{
  "d_model": 256,
  "moe_layers": [2, 3, 4, 5, 6, 7, 8, 9, 10],
  "balance_loss": 0.0117,
  "shared_expert_gate": true,
  "norm_eps": 1e-05,
  "batch_tokens": [32768, 65536, 131072],
  "seq_len": 384,
  "steps": 4609
}
Below are experts of layer 2 (counted from 0) of a mixture-of-experts language model. Rows are named router (the router's row for the expert) and show model dimensions 64-127. Each number is 50 + 10 x the weight over its row's rms, rounded and kept within 0 to 99.
After each expert's rows: a language model's description of what the expert responds to; "mostly gets" lists some tokens that are sent to it at least half of the time. This comes from a sample of Wikipedia text that the model never trained on.

# expert 7
router:47 48 48 56 60 49 47 52 59 49 50 39 57 40 47 65 54 69 42 58 53 53 45 58 37 51 45 52 40 58 62 53 54 59 33 50 47 63 46 42 45 40 55 55 49 46 33 59 62 54 31 59 64 45 47 34 32 35 46 58 24 61 54 34
Description: Main verbs after a subject or to, such as claim, scored, played, released, became, plus table pipes in sports results.
mostly gets: "194", " new", " played", " became", "ed", " released"

# expert 1
router:42 57 57 44 44 49 38 39 37 50 44 60 73 55 51 67 42 51 43 40 39 57 50 57 41 46 34 47 37 41 40 48 75 66 44 58 52 63 60 40 53 48 48 21 38 56 50 49 47 46 55 41 49 51 63 41 57 31 64 58 66 48 46 54
Description: Sentence-opening pronouns like It and He, plural or suffix endings such as s, ism, ions, plus such and periods.
mostly gets: " it", " It", " He", "s", ").", " such"

# expert 4
router:58 48 49 46 51 31 48 55 65 41 61 38 66 64 70 46 30 23 52 30 62 54 53 58 52 65 56 44 54 51 58 55 63 65 45 47 42 40 56 32 61 56 47 62 34 34 43 33 45 51 62 69 29 62 55 49 52 57 48 41 49 59 57 58
Description: Colons after Species in taxonomic lists, prepositions like between, on, by, and name pieces such as John, Al, ina.
mostly gets: " Al", " John", "ina", " between", "″N", " William"

# expert 3
router:59 62 45 56 59 56 63 36 40 75 48 47 50 63 59 43 56 49 59 56 31 60 65 56 46 42 45 54 67 53 35 59 52 42 54 36 50 44 25 57 45 50 36 62 55 64 48 52 47 63 52 40 56 58 45 57 47 45 45 52 63 61 54 48
Description: Frequent function words like and, the, 's, has, also, plus commas and line breaks closing section headings.
mostly gets: " and", " The", "'s", " has", " had", " or"

# expert 5
router:41 53 43 48 42 65 42 49 30 38 51 54 45 42 53 37 57 49 45 37 53 42 40 42 52 58 47 59 55 55 45 32 26 34 67 46 36 60 59 63 56 45 59 26 70 35 61 52 53 54 60 44 69 36 51 38 69 53 60 44 40 46 31 64
Description: Year prefixes like 201 and 199, and final words of institution or award names, such as University, Awards, States.
mostly gets: "201", " =\n\n", " who", " States", " University", " season"

# expert 0
router:41 60 69 30 73 72 44 47 39 55 54 36 39 52 49 57 56 52 55 57 58 57 46 39 72 48 55 51 33 38 49 51 40 25 62 60 62 44 57 51 57 46 54 55 34 51 40 58 59 35 57 43 40 66 58 62 50 63 26 58 55 53 70 52
Description: Prepositions, auxiliaries and month names after a verb or number, such as by, in, to, was, be, November.
mostly gets: " over", " U", " was", " November", " October", " be"

# expert 2
router:50 33 50 57 34 30 63 55 64 39 42 51 39 53 40 29 54 54 43 68 64 38 42 38 36 37 54 46 55 60 52 37 53 40 47 53 63 54 44 50 53 53 53 55 78 71 38 47 37 74 45 57 50 58 28 44 52 55 71 58 52 37 49 39
Description: First pieces of capitalised names and words, such as P, M, New, St, plus prefixes un and pro, and that, but.
mostly gets: " P", " M", " New", " T", " that", " but"

# expert 6
router:59 51 38 52 52 64 56 58 52 43 39 61 38 51 42 39 58 41 53 47 28 42 60 57 63 60 50 42 66 66 61 58 38 61 39 47 50 43 55 59 56 59 50 51 55 55 72 42 68 42 56 52 40 45 60 63 42 53 49 55 58 42 49 54
Description: Spaces, dashes, brackets and line breaks in infoboxes, election tables and lists, such as • Summer (DST) and | cells.
mostly gets: "}", "′", " South", "ine", " other", "born"